python train.py --d_model=768 --activation="clamped_swiglu" --lr_router=0.00061 --norm="rmsnorm" --norm_place="pre" --norm_eps=1e-06 --rope_base=10000.0 --rope_fraction=1.0 --attn_scale=0.177 --parallel_block=false --init="trunc" --init_std_qkv=0.0213 --lr_mult_o=4.0 --schedule="wsd" --decay_fraction=0.562
Below are experts of layer 8 (counted from 0) of a mixture-of-experts language model. Rows are named router (the router's row for the expert), gate (a neuron's input weights, with its number), up (a neuron's input weights, with its number), down (a neuron's output weights, with its number) and show model dimensions 432-479. Each number is 50 + 10 x the weight over its row's rms, rounded and kept within 0 to 99.
Before each expert's rows: a language model's description of what the expert responds to. This comes from a sample of Wikipedia text that the model never trained on.

# expert 9
Individual digits inside years, decimals and coordinates, as in 197-5, 48.2, 33°33′12.95″, mostly in tables and infobox lists, plus role nouns like politician, writer.
router:59 44 47 28 39 57 43 49 43 59 50 64 65 29 48 36 42 41 49 49 59 42 42 59 47 41 49 56 63 44 51 32 34 47 59 42 31 47 63 38 55 28 59 36 68 61 67 60
gate0:43 47 28 58 52 43 53 28 68 42 45 73 40 62 50 48 45 46 41 49 61 58 48 57 62 67 51 71 54 61 58 64 44 53 51 53 47 62 41 53 62 49 39 49 45 48 54 56
up0:47 46 40 44 72 48 55 25 38 49 55 64 59 50 65 49 48 50 51 36 48 48 27 37 37 70 39 42 38 61 54 57 50 53 34 43 70 54 40 49 43 47 41 49 47 35 51 67
down0:70 42 47 58 53 44 42 32 46 46 56 68 46 42 48 48 59 44 40 42 57 40 47 46 57 54 45 45 56 48 47 42 44 60 52 67 57 36 49 52 53 60 33 60 51 56 63 55

# expert 3
Prepositions opening place or time phrases, mostly in, plus on, during, under, before, after, as in "abandoned in the Atlantic", "early in 1790".
router:55 34 49 61 44 42 42 66 54 44 36 64 51 45 57 38 35 48 45 43 60 42 51 60 50 56 59 40 58 53 50 40 56 66 41 19 43 39 69 42 60 39 47 44 42 64 38 59
gate0:43 31 57 57 55 49 64 56 34 41 41 54 53 54 51 52 55 42 53 48 43 65 42 48 36 61 43 49 52 69 53 55 36 54 36 39 48 51 48 43 57 48 35 67 37 70 48 46
up0:57 36 52 51 65 54 54 31 56 42 50 54 50 57 54 55 51 54 57 50 32 57 32 41 50 53 48 50 47 62 56 51 34 47 47 41 54 52 44 58 48 46 45 60 31 50 50 48
down0:57 58 53 55 51 47 50 61 49 50 48 69 64 51 54 64 52 57 43 60 45 52 42 52 27 50 49 27 44 45 55 41 53 68 37 57 35 35 39 52 39 36 49 51 47 55 46 53

# expert 13
Digits and dashes in sports score tables like 25–19 and 16–6, row-ending line breaks in tables, and country codes such as CRO, ITA.
router:63 42 47 33 30 58 40 47 48 64 55 64 61 38 51 34 45 42 45 48 56 45 43 46 45 36 53 63 60 42 45 38 38 35 60 38 32 51 55 40 61 28 66 41 68 68 68 58
gate0:41 40 41 40 39 58 59 58 45 47 46 52 56 55 59 38 57 42 51 61 42 57 58 68 41 64 45 46 37 51 33 56 33 71 33 67 53 61 42 49 55 26 51 52 50 62 52 47
up0:52 39 62 58 58 61 51 42 32 52 67 60 64 59 65 55 54 50 51 46 56 44 50 59 62 64 46 56 46 52 52 45 23 41 44 54 54 44 39 61 38 42 45 58 43 35 21 50
down0:54 45 63 47 76 44 46 50 54 38 32 58 50 37 54 39 30 58 56 36 58 55 38 60 70 53 66 35 51 43 55 67 59 66 43 57 40 54 49 61 41 52 38 58 40 61 74 53

# expert 14
Articles and determiners starting noun phrases after prepositions or sentence breaks, such as the, a, an, The, his, this.
router:52 35 35 41 44 61 50 44 40 68 47 44 50 57 51 40 40 50 46 50 29 41 50 62 40 45 52 54 42 52 69 56 41 35 47 59 60 39 47 58 40 60 44 48 50 40 41 67
gate0:49 35 56 57 47 47 63 41 48 44 28 59 64 53 52 51 57 48 59 61 50 59 68 55 29 66 40 54 39 37 66 52 28 63 41 49 60 40 57 34 50 48 61 53 64 60 47 37
up0:42 40 42 31 50 50 71 25 46 54 54 43 58 51 57 28 54 45 61 48 17 54 44 41 53 50 48 48 36 57 35 57 45 32 51 36 53 65 41 64 34 53 47 47 32 41 56 39
down0:87 57 55 37 48 41 49 56 54 39 53 50 53 47 47 40 48 46 48 55 39 45 57 57 53 36 55 39 40 52 60 61 46 52 58 66 42 36 59 41 70 61 53 53 52 42 50 51

# expert 8
Inner or suffix pieces of longer words, such as -ious, -istic, -ative, -ator, as in scrimmage, insolvency, escalators.
router:52 59 46 52 58 52 42 43 45 49 51 51 50 66 43 72 45 26 65 54 47 61 44 45 48 43 62 46 37 55 27 52 37 38 44 38 59 47 52 61 53 60 56 32 46 53 43 58
gate0:45 39 51 55 37 61 42 48 52 58 41 47 64 60 44 48 50 47 51 37 56 58 38 49 44 65 53 52 43 60 43 69 34 54 34 65 42 55 52 42 66 47 50 57 36 53 38 43
up0:44 34 35 38 53 49 39 55 46 53 70 57 62 53 54 53 51 38 63 39 51 62 38 48 57 58 47 61 29 42 51 57 41 44 66 54 61 52 50 51 36 37 28 49 48 56 44 46
down0:55 33 56 60 53 62 53 63 52 44 48 58 49 39 59 60 48 40 57 41 33 45 57 62 56 54 61 49 40 46 54 49 35 43 48 50 31 43 60 72 59 60 39 57 60 81 53 67

# expert 7
Commas and function words joining phrases, such as and, of, to, for, or, but, with, including, in running prose.
router:33 50 48 55 53 45 33 58 39 40 40 61 63 24 67 30 53 53 53 58 47 47 32 58 49 50 38 29 62 31 45 36 61 50 51 51 40 35 56 48 52 45 43 48 53 60 61 66
gate0:42 42 51 53 38 45 39 55 53 48 47 67 56 44 43 52 54 44 52 68 52 59 50 53 43 51 41 74 49 53 46 52 44 48 53 51 53 46 43 40 52 27 49 47 35 50 38 54
up0:47 30 46 42 58 57 60 46 37 40 55 52 43 56 44 38 56 40 59 49 42 53 34 46 56 61 52 50 28 42 59 46 48 45 62 46 64 53 55 48 57 50 52 52 57 38 54 54
down0:67 51 49 65 64 43 54 48 42 54 61 50 64 52 48 50 51 57 54 45 56 45 46 39 53 53 57 45 52 52 45 39 33 62 55 54 47 42 49 46 50 62 44 69 41 42 49 56

# expert 0
Word-ending suffix pieces such as plural -s, -ing, -ed, -ness, plus common past-tense verbs like took, led, wrote.
router:44 64 49 51 43 38 54 55 50 55 47 51 56 52 44 59 36 43 43 57 57 39 38 59 38 51 61 51 60 36 50 55 49 48 65 37 53 54 32 38 67 59 64 50 45 65 47 44
gate0:40 39 44 54 44 54 78 49 59 44 48 61 59 52 50 42 53 22 53 46 48 46 58 50 53 66 39 76 50 35 48 47 47 60 33 54 51 52 44 38 62 35 50 69 41 48 35 51
up0:43 53 44 46 65 50 45 43 35 43 52 51 58 65 54 63 61 57 52 23 60 52 40 46 48 54 54 56 33 52 43 53 40 41 58 25 48 55 32 49 32 46 51 41 41 48 59 31
down0:46 48 61 52 47 38 55 54 39 55 66 49 55 52 44 45 62 49 40 49 39 52 41 41 49 57 50 17 35 76 51 50 37 53 51 45 59 32 41 65 66 34 58 67 66 62 72 54